From a checkpoint of a small mixture-of-experts model trained on Wikipedia: width 192.
Below are experts of layer 3 (counted from 0) of a mixture-of-experts language model. Rows are named router (the router's row for the expert), gate (a neuron's input weights, with its number), up (a neuron's input weights, with its number) and show model dimensions 0-191. Each number is 128 + 32 x the weight over its row's rms, rounded and kept within 0 to 255.
After each expert's rows: "mostly gets" lists some tokens that are sent to it at least half of the time; "comes after" lists some tokens at least twice as common just before its tokens as in all text. This comes from a sample of Wikipedia text that the model never trained on. Tokens count by the router's weight.

# expert 13
router [ 77 114 146 100 162 122  92 118 144 186 170 115 145  89 136 120 206 216 154 109 154 145 132 197 137 168 141 150 154 140 135  98  79  98 140 178 132  65 209 124 139 167 121 153 158 118 166 162 191 109 143 163 134 171 148 143 122 173 161 150 192 191 110 168 115 151 135 137 165 117  85 128 127 136 127 190  86 139 133 123  80 108 128  96 135  99  83 109 104 111 143 107  88 161 113 160 151 142  89 142 135  92 133 170 107 143 144 132 107 141 129 117  86 127  87 129 109  98 151 174 125 105 145 141 161 182  80 145 152 194 111 125 126 114 188 143 114 179 143 128 137 165 133  91 154  83 143 114 206 166 124 105 159 103 116 119 170 162 161 151  62 133 140  89 164 108 127 110 136 133 207 142 139  93  84 141 153 188 136 167  82 164 118 147 135  96  99 109 167 192 107 142]
gate3 [159 150 152 129 113 130 135 105 118 214  72 115 134  92 172 113 128 123 160 121  88 138 134 185 135 121 169  97 168 143  55 109 100 182 104 139 144  79  78 113 106  87 128 129  88 134 148 163 107  95 118 169 145  41 102  87 139 123 119  94 119 131 116 136  56 101 142 108 150  89 123 173 117 148 134 148 201 131 109 150  86 148 106 116  61 108 123 157 127 158 110 154 118 132 148 121  93 141  99  81 157 144 108 122 139 200 134 110 131 142 118 152  99  93 139 161 125 155 178 125 122 119 110 103 123 124 157 168 148  89 138 123 147 135 163  79  41 174 142 145  38  97 143  87 133 144 190 179 143 152 131 105 172 172 143 125 121 154 158 119 131 124 118 211 120 141 138 193 139 198 132 152  85 124  97 109 119 172  58 131 147 149 124 104 195  70 122 157 145  90 143 156]
up3 [121 136 118 142 130 119 145 148 144  69 147 132 144 161 124 104 152 144 128 135  93  71  76 176 139 100 126 114 154 174 135 151 123 161 150  97 129 163 149  98 143 130 151 140 102  93  92  71 136 113 115 105 143 180 222 103 152  90 148 190 193  79 110 143 147 158 101 134 131 186 108  93 129  55  89 150 147 172 151 144 159 166 118 165 170 140 112 109 139 147 164 126 143 168 111 175 126 151 126 123 129 111 122 101 166  92 109  64 155 112 163 157 147 163 115 123 114 135 103 114 119 125 114 108 185 100 115  93 123 174  99 131 129 133  87 137 140 101 159  90 162 120 125  93  79 104 118 111 129 134 144 152  49  59  57 105 155 109 110 115 114 169 135 100 147  81 188  79 101 119 165  85 143  69 162 211 152 120 172  91  52 109 107 153 135 161 149  62  93  75  99  80]
mostly gets: "-", ", ", "- ", " ne", "ed ", " sp"
comes after: "\n", " No.", " c.", "-to", "20", " re"

# expert 7
router [107 102 130 100 170 131  99  86 166 182 155 172 168  96 128 123 168 141 172 102 145 146 100 181 148 171 156 135 185 158 139 130 133 115 145 179 117  58 199 112 143 127 114 182 104 117 107 126 147 189 216 136 108 140  87 134  94 171 132 134 119 168  80 134  78 153  85 167 143 103 138  67 145 108 159 132 130 103 123 133  67 172 146 159  96 126 150  88 131  73 128 172  95 118  98 106 143 142 142 178 151  90 171 151 119  90 192 126 116 171 140 128  99 134 100 134 147 146 193 135 139  89 142 121 149 155  77 160  89 139 126 165 143 132 201  93 120 219 167 110 154 121 129 150 132  64 156 102 134 120 103 114 187 127 110  87 148 142  82 128 154 111 159 150 212  71 125 150 109 136 150 155 198  82  94 135 114 157 124 115 113 122 147 145 181 120 125 128  91 118 113 137]
gate2 [151 117 110 125 107  93 125  92 162 114 106 135  52  73 161  92 132 138 178 133 108  84  81 146 108 163 118  86 118  99 154 108 166 136 137 140 171 101 181  98 167  55 129 148 128 170 102  40  85 118 147  93 131 158 128 181  83 108  86 132 145 105 126 122 155 159  72 117 142  97 172 102 137 200 165 110 113  85 124  73  92 123  87 108  85 135  91 111 115 146 122  98 121 125 127 131 121 125  85  89 129  98 123 199  93 138 158 134  96 109  75  87 133 142 133 105 184 127 136 136 117 110 121 115 129 157 161  88  89  94 152 118 135 120 147 146  92 102 103 108 125  91 101 127 137 143 113  96 126 186 191 111 127 115 184 164 128  45 149  82  90 157 183  98 189 145 150 131  87 170 161 138 112 100 215  85  87 102 157 163 187 136 118 160 128  70 112 124  74 135 120 136]
up2 [171 129 137  95 116  83 127 109 118 156  68 106  81  98 136 141 158 133 121  94  84 108  87 127 173 134 117  77 134 132 127 109 126 106 126 150 175  79 198 176 177 117 141 123  58 108 129  90 106  81 130 145 120  63 123 134 130 101 113  78 203  98  69 163 175 114  82 129 122  86 126 120 141 169 147 115 132 113  88 115  90 131 115 131 156 143 143  81  87 159  92 119 103 112 123 116  69  85 105  94  92  85 167 102 135 148  99 108 154 189 103 125  64 169 150 108 168 126 161  77 117  97 127 130 114 139 109 145 115 130 186 111 156 159 119 148  74  98 130 134 144  93 123 170 110 111 119 146 154 128 157 106  99  67 140 126 110  94  91  81 149 110 183 143 198 131 187 203  92 135 147 130 110  91 213 109  73 156 135 150 170 168 146 179 134 135  73 166  86 167 134 120]
mostly gets: "| ", " in ", "- ", " / ", " In ", " and "
comes after: "\n", "4", "0", "3", "6", "%"

# expert 38
router [ 75 127  84  90 110 109  91 128 125  94 130 176 154 142  91 139 107 199 181 159 161 127 134 127 115 114 117 105  99 106 111 171  95 123 139 131 159  71 121 129 124 148  83 165  98 148 109 116 128 167 149 204 125 133 119 145  58 169 157 150 139 170 108 166  93 143 114 163 103 137 127 114 116 123 112 114  84 141 125  84 109 114 106 172 165  96 163 101 131 105 104 131  98  73 163 134 141 152 103 156 147 107  89 108 172 172 144 190  95 139 179 188 102  99 142 123 111 144 121 113 112  72 134  87 109 111  97 139 154 129 151 175 144 129 186  89 124 113 143  82 101 151 120 116 170 129 162 112 107 136 128  94 194 128 165 190 135  79 163 127 117  97 141 135 142 109 120  70 109  84 142  91 198  78  73 169  82 168 174 142 100 166 147  32 163 114  93 111 122 207  83 189]
gate5 [126 102 113 132 156 113 108  88 128 152  75 116 181 184 112 131 157  81 139 177  82  92 106 118 166 172  89 110 136 126 126 157 101  57 172 192 122 134 149  92  97 203  98  91 125 110 102 138  85 102 128 154 135 106 146 114  85 133 194 116  95 124  92 104  50 147 110 131  93 119 114 150 149 120  75 159 106  95 115 129 175 128 116  87 122 173  76  88 150 138 202 114  89  50 136 143 100 155 151 123 147  51 116  97 104 117 124 126 131 157 108 143 119 153 103 153 108 141 180 175  99 138 132 142 172 150 168 131 119 110 132 144 158 132 126  65 169  83 210 111 139  83 196 123 137 128 126  85 117 145 159  96 138 105 110 146  91 131  98 193 163 143 146 197  82 157 160 119 136 166 111  85 114 106 120 188 153 144 148 149 166 167  83 158 160 177  91 122 144 146 130 130]
up5 [ 53  85 108  96 129 111 116 144 133 153 139 158 144 123 141 124  91 153 120 117 164 161 114 148  88 149 143 157 137 153 210 119 138 183 132  79 111 128 121 183 135  72 135 164 121 131  88 155  58  80 107  95 137 139 122 174 151 103 165 165 108 129 173 117 117  66  95  80 103 106 120 166 152 106 147 177 156 155 125 121 168 153  97 119 101  92  95 107 139 139 118 201 164 167 168 126 118 120  84 129 135 109 147 124 110 114 148  58 131 144 144  93 159 108 111 125 164 177 128 107  90 155 100 177  53 160 139  47 169 157  96 152 112 118 126 136 138 164 153 147 108 110 109 178 134 182 189 127 146 108 110 140 134 127  91  98 126 115 106  88 102  96 144 151 173 131 107 151 150 191 183 129  87 149  94  52 202 125  94  61 104 110 156  81 114  95 154  97  93 120  62 130]
mostly gets: " re", " ret", " dem", " sh", " av", " me"
comes after: " d", " s", " l", " m", " t", " sp"

# expert 28
router [123 150 111 158 180 172  87 135 148  80 144 161 179 116 124 138 115 141 176 119 138 116 137 129  91 137 139 163 149  82 116 109 102 155 175 152 126  86 194 116  64  75 150 247 111 156 133 117  83 202 135 121 118 131 134  92 149 179 128 143  98 172  81  89 140 109 106 129 152 144  83 166  85 108 151  92 146 114 163  99 105 183  98 196 131 131 167 122  84  87 172  90 114 112 118 198 110  92  96 116  65 122 163 108 141 134 107 149  94 198 108 113 117 124  82 117 145  98 141 142 161  69 135 121 146 148  89 160 133 157 161 145  97 132 151 107  73 148 143 105  98 134 109  74 134 131 127  94 121 133 115 100 184  60  95  50 121 141 124 111 138 139 153 166 177 104 136 100 155 138  78  79 177 135 124 123 115 112 161 125 107 166 130 116 110 137 141 139  93 169  52 115]
gate2 [123 172 110 154 148  96 124 156 125  89 226 127 134 112 115 108 155 189 128 108 132 222 161 165 143 125 158 141 101 150 151 104 163 126  78 166 134  83 144  94 133 116  72 156 126 125 172 142 137  74 164  91 191 135 127 139 109 145 114 133 147 142 110 142 129 119 133 118 186 124 102 128 111  77 169 139 128  94 134 114 154 162 103 152 108  83  81 140 138 145 150 141 163 121 149  52 208  76 114 158 163 116  97 129 171  45 153 190 136 192 122 125  85 113 145 117 115 140 134 105 157 149 136 104 123 197 170 108 124 108  82 115 131  69 165  83 176 113 108  67 124 169 104  75 116 144 110 138 194 103 112 121 128 115 150 111 161  69 157 100 109 161 197 108 108 111  88 124  88 151 166 204 109 162 102 139 143 163 143 135 159 141 149 172  95 143 131 153  92 116 136 154]
up2 [135 150 123 141 174 117 106 202  99 107 159 163 195 108 118 128 114 144 125 136 134 114  92 177 134 138 141 179 123 148 168 101  96 162  72 155 150  88 166 132 146 127 122 132 141 166 129 154 119 144 162 108 164  86 150 148 124 116 160  97 184 144 115 114 121 159 132  78  96 158 135 128 120 133 129 101 176  97 113 143 153 126  37 144  95 105  99 125 149  80 167 119 141  92 150 117 133  94  79 119 178 123 122 126 161 145 142 115 180 146 154 105 131  28 135  77 173 162 118 117 119 111 108  81 178 123 170  79 167 154 109 183 108 113  88  73 150  71 111 169  65 146  85 118 172 197  88 180 114 191  85 157 111 135 108 129 163 117 133 142 185 146 182 150  98 101 165 143 109 160 195 166  99 120 164  97 114 186 119  88 133 116 156 153 106 165  70 178 122 123 143 155]
mostly gets: " such", "- Preceded by:", "restling", " Big", " Les", " conference"
comes after: "0", "1", " H", " M", " O", " B"

# expert 10
router [116 114 161 113 178 128 120  85 166 160 170 120 143 108 117 163 159 123 207 120 165 102 104 166 119 121 116 115 172 114 113 147 134 110 126 160 122 108 154 109 101 158 134 202 136 171 110 148 104 147 101  82 101 162 137 162  83 217 153 175 133 201 114 128 122 141 121 145 214 102 142 120 118 108 206 165 118 105 122 116 145 158 174 148 127 110 127  94  95  95 160 121 115 113 155 170 131  94 107 141 103 145 125 131 111 120 139 157 183 118 178 129 114 141  84 151 116 119 141 100 159 115 120 138 197 166  92 124  60  98 152 141 176 109 146 116 143 175 147  83  95 150 142 167  67 102 161  84 114 154 166 104 212  92 131  96 143 133 143 152 161 102 178 155 235  64 122 126 120 113 155 137 153  75 110 153 139 159 145  88  88 165 154 158 182 119 149 143 122  72 147  90]
gate2 [117 152 158  88 176 154  97 173 176  94 118 121 181 131 145  94 144 101 139 169 158 111 118 182 148 133 147 123  53  79 125  96 145 175 199 104 125 104 125 101 123 113 152 174 125 140  66  61  32 135 171 160 106 121 100  99 156 155 101  98 123  64  97  97 110 104 122 164 104 131 158  77  74 111 120 154 111 165 141 143 137 168 114  85 176 162 108  85  74  69 104 118 127 166 132  93 117 127 131 182 146 147 115 122 155  84 126 120  95  79 152 142 149 106 119  88 163 159 171 126  80 148 124 126 103 181 141 204 161  94 169 101 177 133 148 136 134 163 157  85 207  99 125 102 138 102 142 152 161 112 128  74 141 112 162 114 105  86 109 143  97 126 138 118 101 126 135  95 125 131 106 149 130 159 160  77 139 109 144 109 167  50 138 162  75 167 126 165 157 107 118  91]
up2 [129 132 121 144 113 105 135  79  75 112 102  93  88 143 134 157 155 156 149 118 106 178 167 178  99 131 135 162 106 152  91 115 126 104  33 129 158 131 156 185 156 120 116 101 150 165 142 149 141 124 119 138 171 129 130 136 116  66 118 119 170 116 171 197  96 120 122 137 134 144  99 194 196 148 145  73 102 153 159 114  97 140 131 155 141 157 162 132 116 144 148 153 146  73 200 161 151  60 122  90  87 127 188 108  90  73 127 145 168 176 151  82 193 102 149 101 138 128 142 122 171 104 142 178 152 123  71  67 123 138  95  88 111 118 110 105 141 101  99 152 113 137 165 158 139 139 108  89 110 129 105 209  91  94 149 150 134 149 199  92 105 144  51 114 172 144 160  70 182  99 149 113  99 147 132 122 115 118  79 169 112 165 124  84 132  80 121  89 134  99 131 172]
mostly gets: " l", "-l", ", L", " | B", "- P", "- L"
comes after: "\n", "\n\n", " | \"", " \"", "=", " by"